config.toml
num_hidden_layers = 14
experts_per_token = 3
d_shared_expert = 128
lr_router = 0.000318
num_attention_heads = 4
vocab_size = 35341
positions = "rope"
rope_fraction = 1.0
qk_norm = false
beta1 = 0.95
warmup_steps = 200
schedule = "wsd"
decay_fraction = 0.848
final_lr_fraction = 0.05
Below are experts of layer 11 (counted from 0) of a mixture-of-experts language model. Rows are named router (the router's row for the expert), gate (a neuron's input weights, with its number), up (a neuron's input weights, with its number) and show model dimensions 256-319. Each number is 128 + 32 x the weight over its row's rms, rounded and kept within 0 to 255. Numbers have three digits each.
After each expert's rows: "gets" lists some tokens that make up at least twice as much of what it gets as of all text. This comes from a sample of Wikipedia text that the model never trained on. Tokens count by the router's weight.

# expert 28
router:099131141144126141060123112127085187118152156185109113129185135136107187084158158150122115115052115137122151157175147094152099089135130134114179151143090143127132137105134111165201135151152094
gate0:144170107120134118102150167162133117157104197142103200160130130131177109094126156120071138119092175146105144157146120155112148090158131137195142187105102142054144167159103149115132118098133101
up0:126130145117150139130090151075149177085117141132139113126137109030144120179166095117109099131113131093137146101111051090065133098082151100138083110183106118160114098148073156170114132091064139
gate1:121094097156121119102108067165106131129128134157174098102141171136103167143131042125148100123142102133129127159145155144097150157119129137152141149121050102166078178097133128102102064148086150
up1:146145099166153143124118142119068167168124119090152121161133090120110168072171159115131092123149147046155115111081069147117103094120091129126133116108084100118100189133118074132172185125173110
gate2:128176188184138130107120111113117116162096094155102125027141129153140160065086138117115136127147088147047164106177121139167117097129187139106133152170121165132176160084099104149084118194116071
up2:162139206168074106128171120153059168150052116092138107094136102140041139114074156147142169170125157142120154123090145096109169171168095141117171142139140101103196157061122149158105153165200119
gate3:088117083174115118123167103176098092162130154152086133175107105198108180172159124149093139083114142113137134120131173136112126136144130104158165124116140108115170167138079096113179127098120097
up3:092132122169112087107135154083083070102146137059163163126129113168132082180140190184161086117115108105137079055090120174132129136107087132114118098102170105121112163107186083100149100137153132
gate4:116111170118082147103062165108132153083144184118098113078152146190138127128162135117188016177112157168135121136156154084111130156127183130139149176135113123194104158161200177106112093200072133
up4:166127197143069141126143189089115141181137197216097165146122141145113141109178131113123125176131087136101105149105123079086172147206117154111117143105115106113116174135145108165095167153097085
gate5:136104069149130158106097129132162157167154169188102142122112133142069128149146083164080123107137136106163098148120108127101142142191088159191100173100055118087103099057118174087163128098137173
up5:106117080167076170116145132111112155125113154131165106147104161111131147110141133135178052135044138094129159143135183145097105170089110094094111153217134108175144165154215200128117110167138120
gate6:143113086127113144077119101108192144149157075162117127081161119167136135112137189146147157117141114180131180143118149138147126119143121135080163127113143153162171103147181128120191116164122157
up6:155135120163164104155078104068139184191176056167136131151094097118160127160097072157186129166131087119124146176113181082107106102099121093152057084135129118178135158127115162105144151134139079
gate7:149122137170179109118120123154131156093172133152109070144134125123077205133111076154159119136134138133140077122142156103165134105151161140084147120158166113191179178150144162168129148139174092
up7:119088028133087180132118173118163120114078141113154053120120147180074161092113170118080116114120152190112073111124091164132186141171125159121146129141136139137134148117100101133177084074109115
gate8:109063154132184126111089108185139161105220161103095105127082158127093110111083116152154150166090119125129147084153164019142147106117133098075162132166179141098115145068213150130127136099151106
up8:159077112091146167140124095099085157145146079126172116079117132107105143121163104093134141140072125183123113106112151128186073119101231108111123155069132137117156137079111167146150131145163137
gets: " | ", ".", "–", "; ", ") | ", " "

# expert 5
router:123114111128138156076080179116135200179104087122152141108101089134085107089137078159149146134177132092154177132147114121125124085129098137119120153167086183128142106094108152157152079110115163
gate0:179169112113162129124102140162138090105168141151104173056143130107077100145090111109124115127108116165157137138108106145158146064153048186150092131106093128212076159113114071174129127123118130
up0:108114154123150082107121117078084063132184148168162138118135161142111176123120119157152086121161146142145142161150121159168171133094077142120115143096130182160111203168130077158136188110144088
gate1:181095114091136169099183198149149123100113131104127121081126084085185131198125088077126131102151084089142119144098172102145120084110094167140029139118115173139128118128104091179165133124070060
up1:116141113176113099141155184111171174188146112101114156136128167144073116125110081176134120141134125094118132135204136104118109104128139108163158148112181084113128117102080144076104083136131158
gate2:153150130126107072103144056120128138124075123128139146112162147169133124130131172110097160106124091099187067144113136157141145135122100093155161185134081190126069136104126062169120165131027098
up2:145113103162107129109150121138123117111107099132126098128118072112121164164134105112160086118113171172121103092181140096162081168133150105125079173127100214104110113105104107122123068106174198
gate3:077186115156093132080125140116117138122134113105174170138104062091118174137131080166144112140176151095136109090092135123170150158110090119127096125122145139141122112161109138124150118118086169
up3:187160090136116127138129125081154171146141143120134104093067084199109130100130163146169143079143088147117138110164128135168158157134184073137113128089141120167162166081114094144112147054136083
gate4:109129108142080184089149111112149196080113100195101142132150072155155082117143189141089139120160131109114108115146120118170135095109136131118106085153149150105119134103183198158172149112110120
up4:223106113140129145088154068161115106061131107158089131085157131103150126161123105106106145091097133148157129100185181128094110074148131167106097144120130147121112111124147156097143105144124169
gate5:187126139091103191127074158110163132099098099185136131097082191109118141149123133069156089197097107106137167061158033071090105121131111086154120118129071143200133112124152145130130088129053108
up5:120163162129111116156148080102094062158114083146100137124136160138093136097176104118154106126076131159161059132091043166106106158186042077051120118090136149151096087187107190107138186122120127
gate6:188124120116107083117110131125144197181124103050125179157146128165114142076199091161172078129119145185070121118154177164134137167136104118078172155079108132175149096078093173179111125129089135
up6:093145109111071154136114209147111045111104098145138191101213133130074115156090162121032130104205107147146178093165098170162129146182145087128123121142128142125124097095146121126167131127130135
gate7:152110098107147139101136141118109194109196135122088128082038144136143169110101108180136123108075134171120147128179163139142116183134153085157152114124143178128130163143104124099073102088172106
up7:147104113125108129123125098049126050127103127132127131113089141116131143094169148111095169121151138049153074109150136135112120123082142136080120122128134091128146152136197127117121130118153171
gate8:134090111107133086103171128098115153141091145152235095125100094117157088111092124154153135108183147148147155102179134099102089144107154115148122143197083145105179120142131121088095133144135147
up8:119117110133066105124123105099128124091091172185178111168124199178079080110084111141118121151074101109135144127156101113136104160153063126136168164104154114073175132095187127126128083129173101
gets: " |", " | ", "0", " |  |", "; ", "% |"

# expert 27
router:090145157159089138017120157087087193093126125207156169177148152157155187095120145158209166131170139182203139109135147122126146136159109104146120136151130209088151152164148154111099119127049096
gate0:119068123094148063121087070090102111045056128128162102061132123098128125137110131103104177116101069133103160108107153127126078092120095153107175094110095098165112195122119134157126117108173131
up0:117103077133127126113146175117114143137127228198140116082160112094044143146145101135122149127101110164119121085137121132138104125132135075135083122133138138048144138113100140145172087129180088
gate1:148163127167137121089087161125188137048127096112107158147124193130141143156093156117127089161168147151177113158075143167219150164125126154168083165072125135105131073131148137113119139142106120
up1:131172127107124081159177162079170095144118130132129106131182245148046144078183154204093115117146109104085116125136088164132069150129156133113198166082115123096126168117101115115156119135164104
gate2:171139129143112084095149112128124162099155147105167183066136125101169177138133127210165154174161093194136161137098155097047105103151113041118108113203116140179146147106108128068098150150099086
up2:147107112095180136123124157086117097158186202101137149138080152111087093117119116094085162169093153125119072148135179114127130219136171119111175111058167064126062154090139115127121083108109130
gate3:137091170100100115114133108150114154093152132149161135138136167116156108110119168165136121141100138149099086144104154110119086110096145133157113110103119120104107184080112166143130101188144152
up3:127111134135066151120100136090102073103125118159068135150110141134130121143135065133120106144123071114120156145195123157121122138147138081130108137143139154132139135137090137109137142103122139
gate4:148215122107091093111097116071130127113081059114136183111107139127187117086100098088154157102106153140108145062114131074162086144127132097187076141149100142173114160194113149121116142121098138
up4:101122121129142200122104123134091175123088165142150145171107120173112120110151155088121120131145140180115193107154100071099121136086144108131163186110122141113162187161144141116088117061070128
gate5:133121123129075130091095114130110186103141141156100138141148117122104160153102128115103155114124106184147129165186188213104146150135066085131142146153119151051129151158098142127153158159068135
up5:139150095110150131140146126117138148136113119109096117155054170094134123154093166172208088150164086079035127074092073108103105124147079180172147119142102131163104115103130134081061123138094100
gate6:147110161142107080099167173111116138055126150165107186137133129132132207180149116139179125050144134189144130141092096122166173140122128162138127112153160228141100163142137095133143094069095147
up6:105189157159099123135132111186132097163099159132152179090125122175183080203185137179169141154118137180067146155091090066062094158121147074079127129145112157086109148124099150080106203094085131
gate7:107143090116092080114068146070092150076151142100136115116174062112145167127149151098146119103155103147143108171151156071166075090115097125136085132192107178134184165070201093145104123108143127
up7:133158146119113107135153099094121116159112152171125143107147081159161168156161133175161221129092116104117177182144153154133055168115089069140099138088118115166169131172103096123160119089163191
gate8:154153098149159092117087182146138066109090090130083162143161052141111129080172135225175151130135138080134165155111098176194154140092073064162163131145118117087170112126086091165168086161112091
up8:090120122201182201127113145136089203127130090098133150126130099116127104066082142149157152091169183119157160203098145159163105126206136164150166071110181099143169095135116135127083134138103055
gets: "1", "2", " =", ", ", " (", "- "

# expert 11
router:078105084118112149034119130166175160102170153163165170075162141132105084123094096150169157090116119116164165122118158108172096116128131102133146128134117130140166108104155155181128138129122089
gate0:147084057161201124105108105148174093177190160149145177114125122153178069104088159117097126163150144127145154089090079084123146120175150162170152167198102144115153107091128153124160112129152065
up0:099085131104150150107184137159129124080129145059151144105046144098113167178111140156154144161157086171112180136167140164088153153152081132150167063120098134102134139099115180161144146149055104
gate1:148081077180109108120105137132103188152172067128145149124075124141201125171161127096143139099098129082104074200089122113098125064154130061145092123123125157088125145101053131155125152070158120
up1:139139102134132141140077191146205157138172124104123112136110161137133142108085146126116063135165204145176151152112093040208129078148132123144151074157080122144186093112105122170090101084108150
gate2:157108044126122150091132116147139090155114153105115170155143130158184136149102164104110103139163153146086147108110182064156105129106121178134170147110126150142150161147091158122175143056130077
up2:143110094085153181127114207113061123094130122124174122165117162150107159131078168128121141150124184132117154125092069056113143172057136168124117088104133113111107153127086196168182068130135123
gate3:123121141095158131100101139138149153121135130115133141133103069108190106150092152109103120123176158069135115121172056153130062110078172128135114161144116161158135147160070142086127116183103046
up3:085133108181124148115140092133156142094132078150104166117135133113136191129159108121105134164151092148189128158187145142149136206129168080105125172119106165066070121094082170124174105164104191
gate4:104125114079123131089105073159149109088121122166143130141128102105131096148106188139133169136113145069158090115102212100100140113122086120126095047177070123084135168126168111095129084221159125
up4:168192107117162126126106129106135142194089157144114089126148153119145190127134100138142104127082156137149098083146142158120165144119173097149156113093174172106123151174107127067055093108076156
gate5:100103067112151115111152168136102193086168117172178097133156152135108128166097157121210142131186156111115143062176144102147120042127110075086146110105116112132111124101235129207133130142116172
up5:087123167112125167148127084133107088112103171093123140074095156169084175151070092106078151122116127087145164104161105074104106123111078130109083139149128122161130152128110115123154130120092114
gate6:102120087149115125097083097126169113137114119072110100100132122158191128132091104124132076119168084127207139153094150112148134100107090083110072136132126117120065157194101135147115098129172062
up6:121136118160115122140071147133138120140107097157152130111115196153090202135115087150135088089194132106171106147108099061168201105073182097128177138140142102157158149121105157160146130145087147
gate7:128116093144081172094140092157088154128150119115139163098097174128139162070133165137148088121143135098113124117184157176138159158119154079138102187165128117116188097133158143128183164110121098
up7:118095150114182098116103115161166135104154092153133182114070127087137052135121148147126130105082183100190105117124056121159126076137224148145224124153146128127147079107145140160108096167086068
gate8:087098141163107109092121154097123123133082152137158137132107111147126142177146075161124102122140134116104067100052128107149082164130101088073111196146068165091096118145128112140159112110159115
up8:124099170111196159134111092239104123169105135143132171078145116133095133113155114106156149113126118168103142135130118132115085121122190177135187101208117109095121129152107142105070133147141159
gets: " of the", " in the", " | ", " the", " for the", " The"

# expert 21
router:091109137189136075031125165101136176079121131132100104099138090096094129152158162139127101106127117128121131137159169173082040097116156087163123181102112181078109141137169153122155101143124126
gate0:125135127152129170089163153192141179149131073125079142130124135167133095100139147123205158133142173152133116124099098150140126158129143084147163119130163106125109101146086117131108126174145185
up0:110151129125145111131126161077145220145129113120117150135161124097153091145084096098085083083095159121083144072108144174109095102069179135139137132130131153115088105085068086117077093167149120
gate1:146144130100129107089143121115151107115160129180154096159123130141108133110065165124187110110189144169151137128146129139140065121109087180135157228134119146058134141125165076097177105089083135
up1:150113133103133122119117114112080133117088079058097201139105153118094113147128059120171083137122108143125063168120142162128147123155120105152076138098166091142111106049120135145128179161141093
gate2:109115099106184144114086126063141097111171148122150079130067111095087189115132173108071153114144174125076162125092134110134113106143083111191107193080105118110157123111106093158147114162071075
up2:110157146147116167109171142098102193110103097169174083103134132089118084133116105118128085140114103144163154115123162087166107103137124148175137122104136086177102086094086081105170114104144193
gate3:144139092146174110103125152098103121089125093105110137110139105165110155105147149110093091076095147165123095157111154108141127126185068120076154157068101143071109028144094131180154078063163137
up3:125110131109179146137120083133108129156070137089112102110059119175204162172044147107141100112095122114132157094112164060117144105112108164110110126094093169126110102114135084106093127132173170
gate4:140174198151147094108134117096122127112171068188148049156147103070113093149112190133159145144163107144113183181161131130104078117081087153165110131126116153130122112121165123140151128069123097
up4:110123204137117096121146169136137154107128109102113155158148071089115093110144142113141165183126117111174156141140158144104108151143159095144143149109113185168102179038109155083073152090118167
gate5:120091179118096116082135137136136124104158138087046116099120130158134153118170160083114107077102128148188108127128148117094158127086119149122092164112127144065177141126108134187220124165154084
up5:153107127160162093118175118152126094116089163122119112123128141104067151102151107131119141082170167151117146167198182079131160159150090192099140156139062154118118117171137152175131088069109149
gate6:106122097127157069102135119116082133170136114144101206160109139148096170178143136128052156153110103196121141134060169140099142163154102149114175106111112127136155203100120152087140153134135154
up6:111167114059101110122149148199129102141092115090131087155122161181159145135106135104125147158133143144151162140139139141145107120078187023136116108126111127093159140112154132143108102160104172
gate7:113183137114066122113184122115077139167114118118113127115102092131089106139145148122079136089103114139159099109121121162128088159122089050124094131103097118078158150094164116132149136109109125
up7:098102122054150102114102091172112133122175150162197147159081163184203071180073113135216118122144143143189089129151101137123141108114105137156177162146106136102182170163112137112209124102169155
gate8:118082138176156129116167170112136113091143148106118138123092085160106185137199140184156150100117118113081084133166123149122131109113136071054142156076062127088174067119117113144118105104170103
up8:109142146094195130137150105135088122133223129169128169125130181094150165124194034156127173248113112130093138150121128149102048126101095062119109173054123157152157110123151189128169170086173197
gets: "\n", ":", "|", " b", ": ", "-"

# expert 10
router:051128110170098096031056135162149132120172131124077136150126182120092113090116138178163149120126129154148169152150136135143110121135123128087114169116106112131162151043176125134179125140128134
gate0:131102114152103027124114172183145082155112197147147083127146125168147169092126128123126121116108130072097059111127134122124177112153148122153113128165145123114140080137172194164170121113118162
up0:153124161121119109136089169053169157119126182109144150108100161178152182076146114119101113131161115164082130192147081080174075159146131114112118152128103170098101158132133123149059109087179129
gate1:110140154175131165079113199084112188117040134060108129086098132149126120073144126153152099113209146194113091133151184151165151097121139119157071145053166117035125173098101064121176090098145112
up1:121136133091161169129120097129115125209116174119179102179145110086144087060079155113108120122095125129108159132161087097121057152081126128136139192149148146091172149094060135143142119064140088
gate2:106158167120101084115069127171097132117145138136111161077097078059178099173149090156139123065140116081134051076128094123174150109158123160164128120025106183168166106091139161157146064118116134
up2:141056153102091168135125129082122107152153098105074188122197145225108180202112138139117130124145118170106147144143160163161135130035142097141119093136151126118135149218168144137154117137106100
gate3:074137168138109138114122125175129095126144128080076117126142136136163104161114094149101074138135131141173117112152153150160124154141145103152119163095150161167115099129100156101113070132124105
up3:170148145149150091138182148080114112148159140065168054155101133177133077110114165123159155156048092110127147137140105100096152176156191181121090129121110148190142146127102131138083123135179120
gate4:078158133042087138122120091077095146089130094107145103089183112159139061123144147128143155119092158163122105137144173187177110095161087137147115135070145103095133124109132125109171073074128137
up4:135209171117118188134104144106132112146110127116110106126123173124106101153062055133217122156112131131116138094110147128095130120137131105113132138127151111121149119105153181108130084091103154
gate5:104109104169182126141149143196113122166163081132140151154101147084164091080185134116145141144100084137161121142139123149122129146096136123165133153082098170123070149140074178105167131122165136
up5:098089162085047132139128089137121140116186105171135135101112150096134098146163136181191139131076158079187154093158179108084139146149212123124141172153140127146178160142115142118119129164110137
gate6:098123160083067117146187144125118160128105071131094129092155113093116104141118159058101160107140176115153120110113170118109139067143165132096110105112130134126105104182129167115125120088131063
up6:084188058113143132151153104103146123122112169154183101127188164125079144133125167190128157135112143167120172101205090108084105104124156112138099142117114143094189113130085140136120142076148168
gate7:110123068147116214115126131118154121128147125066094080152181123157139102158177166102082150132108128091086113142096132154152071166136088135135153142099142152129154118144141112129125129154103139
up7:106183136124169122104099193143067104131126162160140106120109122115085138154170078144131190181116092110101089116142177160165175118081128115145091127076054135118121120154075102137145094098144104
gate8:095119141093136130102127109183116165118210154075120173106115148160198093163124132147181148107172071162151130117180112191157141155145081102176123079098129152099124096138125094131096097076102098
up8:131112172083126129113137172152130094121159104121164143123168074137118133094133190111074132096197116130129143143080167083113082061143134218119166110128110120140115143151102105133118160180215128
gets: ".", "\n\n", "==", ").", "s.", "==="

# expert 29
router:081151107149095122074107120126119142057080085111106167124132153152148147086118155111101094104103098138128132128156173107141123126161092195058099163121163126132162160072121123099163117129153129
gate0:118130092151134166100101133209132158112041122133100110073171135188156142094083129086123129152137161090105163101117117177061174112127113161143158098147142098128156095044149111142193145092117162
up0:144135095182118101135073135143111114145088113109078084144112117106160096175108074147144108111186143151090095153123164147119139146093126090122094135116162110089188123102150145147141089125100170
gate1:124146114110158203119084105147135169090118131125113121055135129164199118148113161133129123144077129138134174105160114090151170135096105154155081085135105117149106250142117062078106130105096143
up1:129129142150107114111123153110155118095184186183154147150086109143108143081157133149181133175091087195147162124110141093103132141095090084141153136130130108170126159129150095070086144100134206
gate2:160130103093131141112170118107109168130209105086105105065081100106116095129092115135095147104124114175129179114159108121123111114124087105073097131152111104074130145103110147072127158103144096
up2:166116139163094089128055127118121135115115112109156128143139089121095103070138116161118114116137206094094113134133159090127157187135099055106097144083138153107170161194132168185168091139109090
gate3:092109183152113161073132108187110164162102127115159169096160093123131088144104123122145129087148077161098106165111092088143136151202103189078249076173140145133149156112197085086207068106126134
up3:170152127099114154131181113133099123081184180133163087130126117074128134129104110116044099105151127073212156137105224136068115132104146156157084159152154150114099170116152108120147109170158111
gate4:168156084182083090085180103106098125102153114126149137158117093115187162138095127126158099119122080082146127162149149103151136117169197138100148176136136178120117101111098147132117136113166133
up4:095154100135119117138093140129106099112073035115125168130142117125068166153161140142156107063144108097124118139168150101115139115150118103170120150141127104123150123098089106098200142122118115
gate5:143120076145131112092128167173121097109083143125127111152091152118162105169072110155092122144156064143103131076184128105159108100129072216060169131102136149132146139101106154083100105098177119
up5:136098155163130091099139078122079124135188149128154122181155123127169089118119149130128206133109158092096138123172168132113106140138112137115170124110080174107101107155094125191146092113060105
gate6:108132152151127095105073125164146177086077172193070164137156134138091151108159180148190097141131140101048093123107148129115123131109109110139141141106124119138137101126142136117176080100158203
up6:185099108122121162133095151203174120185145140116068117119166136143122209157152127101112107108141101112114127138102113099100203043163178153132158114126134095143122123159145143167137144127159096
gate7:139097052133109100103137136104126083046102154158095097175136173134143166083089155158091101150112099166169143082144127119143125080167145112090112114138135106146084097174139103098117096090175152
up7:124177110157127171136118133108130158099152060107107146173093180107106176138132136118114088154128063109113140108151119156160091160089118126078133120060142177084124101121102154169103139177120084
gate8:107169141137131085100098115124105106073142103152127149124095144117089137146179078133156120136120122221133173197173143084178124171140207117137133137060094153117106135141108171130160183103128160
up8:131080103104126130138131138131107161165089112106126153139114140173141163113038227109142097099188107120092159156167110069155118084099098118135096139189102148099160102129091119169103167142136136
gets: "2", "1", "==", "===", " |", " \""

# expert 16
router:133079105194156130039082180085145140132166140137102158094129091179113150143150161151163089136119143151101085147131176103170111115098149102154152078110110161068167121072142162105096117160133084
gate0:081132186148099128090100096144134110120106129171132117151129098118111130172083156160110156137160149113145080159096110090150139044141081056120111153131122156088132143061111108117103151126176070
up0:098155108091160097132119133160130114133147086135160137169158117132074116068117133125135151053133147174119132165083127143104124128095073145133138075089143139088106127107119121131121104101120136
gate1:143142114168152129114122087130123146136098126096077127120109150128145106153117140156208106127134141104177115158123112171127087056090173137140134119154114181178173108150139181097068100120044132
up1:186121175146192166130154098161113111137156177138083123103166164111109128142129140166075104147071200112107131127104071111113099175055081143136158079134158106181148142041109142148167156122128102
gate2:142088124158153121091082123139099152152192157130123120143145123163101186143100096118118121107109158146088083129143144105158182097093154048165169094092149108160102186105169161133072124194088082
up2:120079164118105116105080103077121064168133101131146147177104067157101122094154101096160080091112143132114059144109191147065130139154095143122143109153078110138159087096135135153076117143123189
gate3:104167173142159126129111127199111162153143117147120126122104153093129096123085096091150031099109080170093149150107101122091093168170090135182175173085173126138091160148106098141126144108133163
up3:148118140123096113153098138090064054150135126141048152156123114109093187165149069178115152099059109144130075079087148143156196122097097110120120142172116107099137161115165110166142126129139153
gate4:153139134180148118117121105136120137129155180149143168106049150137130154131115022165209170171103126120089147142177100134102202223155141148127094112141055091091174130099174096102097140164106123
up4:139053107110119176132122144129154100168117173109122135110063085168125145152130175139146120161196178058112058104136117063107151085088171148189145108151176173160196056189145153136074121159153127
gate5:116141174137112075097127107109127140109104146153082117102090136139126163049139119130183094134153058185137057156089142130151176107158106146138141133107126160121149214129121069127174157132187123
up5:129179153142083162139110136137145125154085187148111162124170120082123138181123119152127123175158163152082149100125136035186143182154142183110143119155135116126083100086106132091101106132148169
gate6:168116123098164093087139067159125167136112204063107139080123143104159129122073156119136099089116152104170150182092108147092130132111103105183136113118149142158130164160124098053128110140119138
up6:135160131162159174143170133123109176155128218108175142065139098126059121135104114158198166180107089151110174098126096145143130190144159080141134120153106147143136169169114105115114198140112132
gate7:086114119150156170135143163164105056145167123161051158158149115134047160136167103137171088092147141142102123148151118106150131074156161118158148122091103118084185079127111157123162113165166000
up7:078144094075093107153087103235144112099089145133178102151151141109176160127145121155107155187143102124193164145135155154078145147121112084147121111163146142139105138157090191067153129162159142
gate8:096140183145192121119112109141177102132109148107071114145079122125097127176172147159106119111094130128167123116151132082124057093091184129107130164084131169115140127093117155083121126101173105
up8:152101117160122159128123081166157003114142146140125088103124118171132156123110115127150149178148113125099097078129169115151098127077135122202116147129143058138174087123127123128145176157108089
gets: " to", " and", " for", ",", ", and", " that"

# expert 0
router:114108107226122173074176122131146150112108166100153159164115176118128151092114201156114116110163088145110131167139146127140081140103134136153125147136095218114138116101142144150156044127095101
gate0:132082189139129093149133122096121180171149087116149104144090073154114147154142118148117149094135136112094135127136087114132160194137114160098144138078165110150133109094094128148160113160066072
up0:183119191173150120153227177103162188095142175115153160096115102104172154155075108105103149145116143154107135150148097122117133166095089152147114133149155095144064127113113112102176136091079081
gate1:159157148128120142116162140082164179130108145148081108099111125135130113077132197133093128111171106117105164114140122050143129078131132157155091162143183161100107154094195070102089123137121115
up1:142131160130130052127104135104138087095076145107150123149100189094109111123077150150084096071106148158130162166084099165071108158091144138085088160094109123135142119130149148133146143123082144
gate2:146150095168102113109131112143154151130104147104140135097142192139149127170110146087159102142110099158111086108123153092166159154096079162113124104162114117093158179123174105095140114154140136
up2:127104125146134193131129116190136112077133125140149121133143164180112149134100138125094131120124163160174084095102122119211081137087133129116140071170086108076129100130191131130138119100140138
gate3:155133125148101101115122073178156167170131147119140095129152111182149119150089137040100095137127148137111111176118123147109112172142158107152156113115184172126092154108087122170098098133119093
up3:122088131105072138146153107099126127183131187133112141184089133085140124128094139124116146153102148138083073158137143135134134150088102221125146111141164201127108125122086145129161147131173121
gate4:108193205099140119113169170080119149130105122079172127088100162081066144084167142220156144125106164086119162163084127104147089113179155134086102145080092128095145154144173136139143137137108114
up4:137157098090144090151096155117075139115080122129117161121149040121176165190132137114131113118124130107146157118121119123149148121091110078096124174097111099130155140094165142196082105116080176
gate5:115101102124120140112091139062089125104155114113146149120129095125142160078101198159115183141151130132159152126106168016138138089228073103182150090169137161135124166126158079079139142153170159
up5:112139144082142140117091160086119125082162081117153173138134133108161118117137088136155129158109066160156151141111183135137127146160137075163171164091101122167100146110124121086127195169144090
gate6:112092158221119149115137147156156094110143116126123138156117089218139135046115164175114106107111161142129150120178070079139125170110213166108143084112143091131123121170126130116104108107073082
up6:133135159125098130126136169169111091130106104104111165131159109105131127137130122115168113149097131086164102121110160117104105106101129125116136155159173066153132173151081102145100137137150103
gate7:103148163055122098084099120148113179107119081161166144144167095095142095133115125147150141090131135096134138119114093089218101168112129116054167136110157123114083146133096170060110120103102171
up7:121141163119140088109151088111059159044138083123149146155130115152104128153153128170134154149107114120186138193127127133116161166107148138130155145087137066162098147115109168101141184158132147
gate8:074131145135142163134140155138153151081164158126116138116158117152155157117160105145153189158100153159132127106156125153083118115161056139125151065107136093143129105111159126176151154084156091
up8:169130192176130110113126089151131184096163168119126091126157128145156164044097142135115128056155126124074151183120092131106098108150111135187044171157121184104123129118154124085140158056071149
gets: "1", "2", ", ", " in ", ")", " ("

# expert 7
router:082120092118134128012097124126118160126101100140136155131121119143104119102090152157157155138120124138195150095172145130152151151142153143098155130143106201124144134092108145128135099110080086
gate0:074091144099155112073154146083128132144119153116176150061164141146200096082171155115115174091138117105067106118132114076092143237123102185091124084147160135161129113087140092121146124116092155
up0:099087075157138157154115164162182121184213144133031115145159083151144168120142128144141088194136092082122138121136075130129140167102120090136124184174131110081134146080177115192149163164147109
gate1:162103132110093066086148149144123139102107116064202095153096114078142128161136126153085143126158198136140064120154153085184109083094133187078068129183179122153177121171097183151131041088190117
up1:110093174072186126133113118103128134154098092107127168119068127134133134128202091123070107149068152152192184096200056100141145171128143080149095129165087186097158100149070186128130135108160175
gate2:134136173159128142078134128106121146104121126052129149112066098115139120135078150085155109111152076138183112134122174072132128202142141158119162130094126098165119172115070145069096114134124155
up2:181143167109100129101163185079114096085135107139108153101124099115101147095077155163165111128191086148145121172147120140146118107100137158110106124123153173140150143135100119128109174123173121
gate3:106094114105105116078162187108133143138091119150110084142132112118118144116083133096159165152116132113194145141140178098193092119078067147101197148122127180119161172093086090137065063123089093
up3:145150105126066154115132124093172099149104150081147123150086099128087174094154109117102148150129122134151122082091143128149154108133165137153181135162141158107184154099137073174125117149094091
gate4:114107042140179115105126186104132095158093122104087135095090116143151145196179138147177082164171125087096079131158085159106157123142168163161147162128082128107143107124119178142179165102144101
up4:133134121140091133102147113104068138128107155137126161139166116102102159110124150113116177109120109092086105154118114150093149152125084178160148113145077126156123208148125087149205087080071070
gate5:089109134173160136111137116085104128148171142090163078183112198139112064157116160081082030133141072090148109143150106111145154115156170118149119095113119166183117137175132154055114136135167145
up5:153168128173114140128157107130145105052113131180078087136117157150109101144092118104122188180145128137139144149102157155143144094077143104130103164136124097145164152144128109208170161119108129
gate6:112118119106157122091131159087094202099099080113132231176165083097099078104135126173197124109145195159158129121145118124203105122108122105149121122107140153122174135086156133192156126182126129
up6:115056083146131141128189124083129139152138141161108011144144100095103067148109146128109141094144145053174090177149140120130195095191144150175088116119195098105115117129162106121101126121078055
gate7:082117183063139122103115168091174122122100148183118091145144144082171127174092119149188134161116194137146163124142090133105171126129133081113154136089133166072113106108116132125160129124086130
up7:166192149096163144146162141150139145123148095025113113105122094141126078092145145114168094086147135147084142119121163134190106113156176153125130195082076119119154135179147150087161156158162153
gate8:114154128112153069113154101112190117111153111127122201036115157157161091105133121150103135076154183174103170116232159097148070107158129084140174136161162142074106114123143144099110134059097147
up8:120106117140100117084042112105157123117128121076112072133088086146128148115116133013083087129141160056167090126128102054176107087139101130175102144156155196155143147149113174118074108140088175
gets: "\n\n", "\n", "==", " |", "===", "-"